Below are experts of layer 10 (counted from 0) of a mixture-of-experts language model. Rows are named router (the router's row for the expert) and show model dimensions 0-79. Each number is 200 + 30 x the weight over its row's rms, rounded and kept within 0 to 999.
Before each expert's rows: "mostly gets" lists some tokens that are sent to it at least half of the time. This comes from a sample of Wikipedia text that the model never trained on.

# expert 12
mostly gets: "New ", "John ", "South ", "North ", "Grand ", "ie "
router,218,177,183,218,185,246,233,160,219,207,281,216,239,215,203,191,196,173,155,182,147,236,226,199,215,189,212,200,204,196,193,213,175,217,180,195,220,222,232,214,176,148,148,190,159,230,146,211,157,223,187,156,150,218,193,214,205,175,229,234,181,193,153,202,221,192,142,186,140,178,194,185,221,194,235,167,242,184,177,204

# expert 1
mostly gets: "John ", "Mc", "William ", "', ", "Robert ", "David "
router,216,207,223,163,173,212,217,181,232,229,224,220,261,199,152,150,204,171,207,197,192,188,161,217,195,242,232,191,197,226,180,194,205,271,162,216,174,219,209,189,194,203,214,218,209,174,184,282,213,164,210,237,203,226,249,197,205,199,222,190,190,156,171,191,215,173,171,198,190,216,194,210,161,157,216,201,250,186,177,210

# expert 4
mostly gets: "\n", "| ", "\n\n", "—; ", "=== ", "); "
router,211,216,176,218,196,215,254,199,165,220,216,207,250,218,224,155,248,161,211,238,161,176,186,198,174,233,214,223,212,171,217,215,177,206,148,232,230,195,191,180,221,214,169,227,188,202,195,208,169,205,188,186,224,200,190,169,207,213,217,204,194,220,190,214,140,165,214,227,139,257,189,204,198,240,181,249,229,182,230,232

# expert 2
mostly gets: "this ", "same ", "new ", "team ", "game ", "government "
router,207,185,242,211,177,205,223,181,217,224,169,198,218,193,261,177,233,170,233,235,176,175,172,217,250,194,157,181,223,164,211,229,174,193,173,200,229,198,203,222,195,244,187,218,219,171,155,177,174,187,220,143,241,177,225,201,252,207,263,227,190,194,211,216,161,165,205,211,241,225,178,166,228,205,211,203,282,146,261,208

# expert 14
mostly gets: "K", "A", "L", "H", "S", "M"
router,199,201,168,200,183,210,261,138,173,219,200,254,256,208,205,171,177,135,204,250,195,242,217,209,213,193,223,199,178,187,215,209,191,209,88,206,178,209,224,232,184,199,200,207,193,183,185,203,252,198,188,210,210,246,255,208,228,204,242,225,153,110,138,235,167,154,184,224,132,219,206,151,236,221,229,192,248,184,216,200

# expert 11
mostly gets: "their ", "with ", "his ", "during ", "into ", "after "
router,207,214,185,219,196,227,258,208,227,236,212,196,238,209,194,200,172,179,200,210,222,132,217,220,232,274,227,212,203,162,199,178,208,237,172,251,165,201,217,210,188,196,186,211,178,233,217,244,186,172,165,199,186,247,159,172,186,226,204,250,185,150,195,218,203,186,210,180,150,211,228,180,188,217,197,159,268,168,229,194

# expert 6
mostly gets: "201", "202", "200", "199", "197", "198"
router,216,164,211,223,200,238,238,173,181,213,180,211,218,217,187,165,223,157,217,240,199,198,182,260,251,232,202,200,219,187,173,178,192,227,93,233,150,222,183,233,222,233,153,208,191,249,235,226,159,190,176,224,200,235,236,181,185,180,223,233,252,203,228,238,202,177,202,198,160,248,212,210,222,213,194,190,238,137,202,285

# expert 5
mostly gets: "land", "|", "ings", "season", "time", "ations"
router,210,190,229,189,157,211,246,150,248,222,249,210,242,227,178,169,246,189,218,275,172,152,173,182,206,234,202,172,156,189,188,216,187,230,118,242,183,268,174,239,189,204,252,248,201,152,206,187,189,181,194,177,232,237,251,190,196,209,267,239,211,180,189,174,187,200,190,185,193,253,199,226,219,238,205,191,223,187,223,202

# expert 3
mostly gets: "It ", "She ", "dep", "There ", "exp", "pol"
router,213,195,252,163,180,192,213,236,211,237,194,191,248,235,199,152,194,133,194,200,206,145,188,224,261,269,198,188,158,140,184,206,232,221,144,197,225,206,215,179,230,190,234,206,209,171,138,197,122,160,159,141,179,197,198,157,193,238,182,216,217,131,170,245,190,173,204,207,231,171,169,172,208,186,199,219,205,207,198,252

# expert 9
mostly gets: "== ", "National ", "American ", "World ", "• ", "British "
router,214,228,190,154,251,218,192,160,249,218,165,205,219,191,201,178,217,181,195,236,206,219,177,191,245,210,181,205,219,167,219,225,156,242,151,183,166,260,233,264,218,164,183,217,248,206,170,220,196,192,210,161,211,253,209,194,234,218,198,218,185,223,168,197,182,179,181,192,186,207,168,263,203,186,205,191,209,150,161,216

# expert 10
mostly gets: "comm", "comp", "Re", "dep", "Ed", "cr"
router,232,171,167,159,251,187,231,178,201,224,250,182,201,231,245,150,192,199,271,223,196,176,231,172,234,201,213,223,209,197,212,194,170,263,104,254,238,196,169,161,178,185,206,215,151,215,175,247,182,221,185,189,198,239,232,188,201,219,185,201,192,217,191,177,199,165,128,184,183,213,157,224,192,167,181,188,214,185,148,241

# expert 0
mostly gets: "pre", "non", "Ear", "Ar", "Pre", "post"
router,206,248,180,193,182,218,255,227,238,154,181,222,225,225,195,177,178,159,204,193,169,160,214,215,213,243,214,237,223,165,222,179,225,229,148,184,218,180,230,186,185,229,145,199,233,213,210,243,182,200,185,208,208,226,224,182,211,168,226,206,173,231,186,212,228,219,197,228,259,231,194,226,227,229,193,184,236,159,209,216

# expert 7
mostly gets: "Kar", "Ro", "aj", "Ros", "Ber", "Mer"
router,233,213,182,180,160,219,236,183,167,223,197,198,207,250,216,176,189,158,186,247,195,194,206,227,195,214,214,187,213,191,206,214,177,167,88,223,247,174,215,230,204,152,212,178,219,232,226,256,235,181,221,216,224,204,211,204,187,191,181,210,182,204,148,166,165,175,190,170,153,222,206,210,203,186,195,215,264,171,235,193

# expert 8
mostly gets: "was ", "been ", "would ", "has ", "have ", "they "
router,205,247,204,137,179,179,228,162,183,235,253,224,233,244,192,157,170,204,253,242,204,167,182,211,199,237,227,197,165,228,203,200,196,210,172,179,200,223,177,226,177,149,242,223,181,215,212,217,212,208,168,258,204,212,258,227,205,205,179,243,202,148,168,195,147,177,213,172,123,228,190,192,213,212,203,184,209,177,194,283

# expert 13
mostly gets: "vis", "be", "However", "spec", "ine", "struc"
router,182,195,199,219,176,208,189,186,262,220,166,184,215,184,193,158,263,232,215,208,198,198,173,220,208,182,202,217,243,189,213,215,231,173,115,158,181,248,253,264,206,184,164,254,162,231,159,180,141,182,188,226,184,229,198,199,246,211,224,183,209,221,228,239,164,212,230,220,152,221,214,218,215,192,236,166,226,193,210,169

# expert 15
mostly gets: "% ", "000 ", "00 ", "Total ", "million ", "Born"
router,227,217,199,128,230,172,228,255,161,200,192,191,268,238,238,212,200,161,193,245,188,169,195,188,212,228,185,146,188,202,229,156,190,218,153,158,205,186,216,237,189,164,230,206,208,148,158,196,132,219,214,207,196,255,219,194,153,229,225,233,172,190,177,184,212,134,240,208,163,264,249,161,238,239,213,192,212,191,202,203